Below are experts of layer 2 (counted from 0) of a mixture-of-experts language model. Rows are named router (the router's row for the expert), down (a neuron's output weights, with its number) and show model dimensions 0-191. Each number is 500 + 50 x the weight over its row's rms, rounded and kept within 0 to 999. Numbers have three digits each.
Before each expert's rows: "raises" lists some tokens whose logits its average output raises strongly, later layers aside. This comes from a sample of Wikipedia text that the model never trained on.

# expert 11
raises: "r", "stream", "right", "ro", "line", "fl"
router:544546464504538463509547535504486456475559494521467481464503471520485410584376573471700508531461471532491535521520460500409472483501426454502492526567513398515476495481514532556442572523471521469507542543519426495596521503472471443580513495537603499582593471528507561641482446504422471563453543529529477568440522414482514480506506465513484534558477492494531564506462560547450545538481492497569570483463456512420480490458473473468449495588560574484557487519505546590609499426523547384526550498601471464571551536499536581537475364469472491522463466551488509533425509507486531369
down0:586500460506584496481500538457468511486470448523511421448507497496503525472577566529413467475493585509423538482480488516517472440543396577536536518511491502399481501489515552523354515400385394386478570522567509527580533505423439473492445540483555467519488570567470515489389454547532521460541498479487555388426430564599501479463467479553550517460545460510444562550463507467530532556550493497499562488481537552502453493543476559463493566507553573490444546468421485476496564547575516634591462471553458504486469480546466577504520454568525484442464476509472492502586365537570484585

# expert 1
raises: "N", "See", "S", "Ge", "E", "D"
router:542522504543515481490567539589470497552517439419515397477457537526530492482540481469423587473578527617482449494514542506452422502447489551463504448519432523624462451500508556559489446487574479487483455517498551500464467551504532579429461525449519521541466392480498515490487436520454491535513454515480482454521470484537516533549539506557516528619541414538452527473473405512556521409525490522527545616492477547535463490523515496431760533524458436554548597514584479521413565499542412445548541554517541524448469581499491473435468374509499484543492464583541478506504461475550514481
down0:517484533500526505545476477457506549535418491474554546519493499502503475477471570473552510500465448504523684505569438507513505478523483529473504509584549563585435500427557483534492507583539562444450377454573613502458460534493464500486487503450427447519540527518541517482638609509443512582506462513600492568551539505420485545502506450400582618501493552532537485445528539534452532401390493437523538433598503445450463476420477501485574542405451512460548512459507484586556556521529502411514534432539429500552509488566464532580520490448480466518488483431559565456534547577485435504

# expert 35
raises: "c", "l", "t", "m", "-", "p"
router:517545496600602452481512481495487487613511492505475536417436481510445451490563602439441577487457525516512547502475435494467505430498403625421515509618458466481455478545530487547502508465509527489483443566546369566501464562556387452529468586433494551538552435479528552490495506530519549512543471460545520509482433445522454492541528526498469441539470566469489437479525489562591474506489565492490499671618453547605528488532467494411436517503509452572535418511547459512561472431490516534565475529438498519325473451503477429558527498506557499504486493556501526509466441479452481560
down0:511586469385480538563488498580456447456630508490528513537512480551481518515559552444449499465487581524528521447491521381468456428523544502506616497483486529517495543576525450507519451462538519523518466553516464479425503542480444490564496489492527533529536531522492417535439481450590445514470558512521545559496571541472484504559512425504451386473482557378483554528555522439526516487443422558400549519502622374523433558533438471463454464492502509548495444517502437570628580480494484439469516513511551462442646586520387464445484455499556507495460457498459498443538564469512612538

# expert 52
raises: "Note", "196", "GB", "b"
router:499580468430478455508471516532536583502494457524523482532518509468410432480456473577596564462508533506537456565536531440534450428596498475429538519475560481523522428501497524479363468447574507490476549511589463523565493576464547534502508579429511512520490496439450560495527549507488481478472525506630533542483463548486455471537504498574444578547504489557522459558490487517411436530547511579401433643531506474488486464557559491413422495477460539572556473471424566503521505535493469522455473597506632445359503604428485472536430623527518491513452478473570473520459452424502438493
down0:456473417490567477499494489440522444494567538467407478480483544509511532446384634490557453608514506490558507578523482497515457485541451493425514490483513470545421548517488462518503544483587553490494542412489455534589526475449524297444486552467521547461480487455468493543483411413589565566450462511501471407538526487484487432581458468553557582598440486495459516480443495480480511483548567507475561524516563587544437483407476427574493480495509495528426511521471451454443551491451644587563476436491442513435497455518502571488525503488494534564399520452535577481464542519549451509

# expert 33
raises: "ested", "ink", "inks", "igg", "aying", "ays"
router:487501580444517524566557453470537562531616488554503518497456538475419490532431560563615465480521502569526498501463536524445412461606508458528414482476559568588514482407541436592532456530439509476497494519492462423593470524481516520440539448518600451400435421554468445505558449526466413572429455600507513535482500471528475471512458486523419562462559442536475490515505480491484488470549537478574383591545425505584513488525487361454490455476442512426526467518420496532596511537473508432412481538481416546524470584448475519456463489493409554451548509501517469573458457525453530503
down0:492497510507511452513391489542401421518442503572501408503536463584511530492492417571567496419443376485478485499465505442532447503446477506514564412488582484486529542470466484484523579506517473452539446498603592533498549467440522528539500492566483526509504484496516464563536524568399496479497607478472530511534503366451515473438582568532467479484503538525404543454397507448593528458547520435535461504507451503439455422523606557465394516458611500548470524426570559479409535457481524564477452512475534471538437459582442483602520508551485484517583504495485551566471483507619462572

# expert 45
raises: "====", "===", "==", "\")", "Am", "The"
router:474502477512478523452582475537468512477483412396436462459491544488558538481452490404517558566538475605463456545532507434529490537501450536433554532508554456526566509579521561452519631524564486552566482565542620522491448454481427536540545408514488502477548565476486495450623562496523551526561456418464515437453388386554485494550512560460370524489435512455491463520447459410534428500505503513521441520443521455575421493470485563494465584509470477545533478519493512538589441556547503463541557554451625542488482501510477475511566440473534405533540426530601434533500461484450504444
down0:487515472459562474384488450475470486525491547435477485537536585467499523485465455574588513527510482430509382474474518513518555526557596428561509476529498506434466447462541441544551504412533527495502528478528515445506367506526501464415555577447571520573499546477492594505504540505409506545481551554511477602551503554449552541433501426609542508531509454428550417526571393485581456525560524573439494474556527523486473503562538439626554491496420534515442393461493458564541508552375452610496540517501425428478544509505474426523505463479534498541505525458536551376466510463503457513

# expert 4
raises: "cle", "c", "cent", "cer", "The", "col"
router:456563475430507423566539489586498435531635477424462517466432532535461481430468486570499543438529538443483546493570488514490510447423531507494530399472416521550395463543503405440468624432538527496432534492528424505494530409417370526514535527469526468534478463505485553550432353534503480455511463575543543392444496493527466483461590516490512436577506472463499496400546495451578473463536493488549460507575541514515473468499533478453510499450428469496539490484523492436428570496482472574524607512503619518489477461554475423510442627551480474573513454544526545572486478453520529490
down0:456471527581539622493441425468496422437549585507529536513456498504549479494452618528500488458576455490506437622412550470507490529557510501500507540480419569520515480497490440506552494403533454558558447519557544479564512531435512512594444556487459488592556507468531495505485424472508436435470603534469567426511545484446484582467515428577525428477449562479452448456455433491437539497499525493583424482524504469573484432585507527416450570520534523490572507472454393450552495539455424465430474446545546491405502498531491541544400484509492617478595551488425506468563465437447498447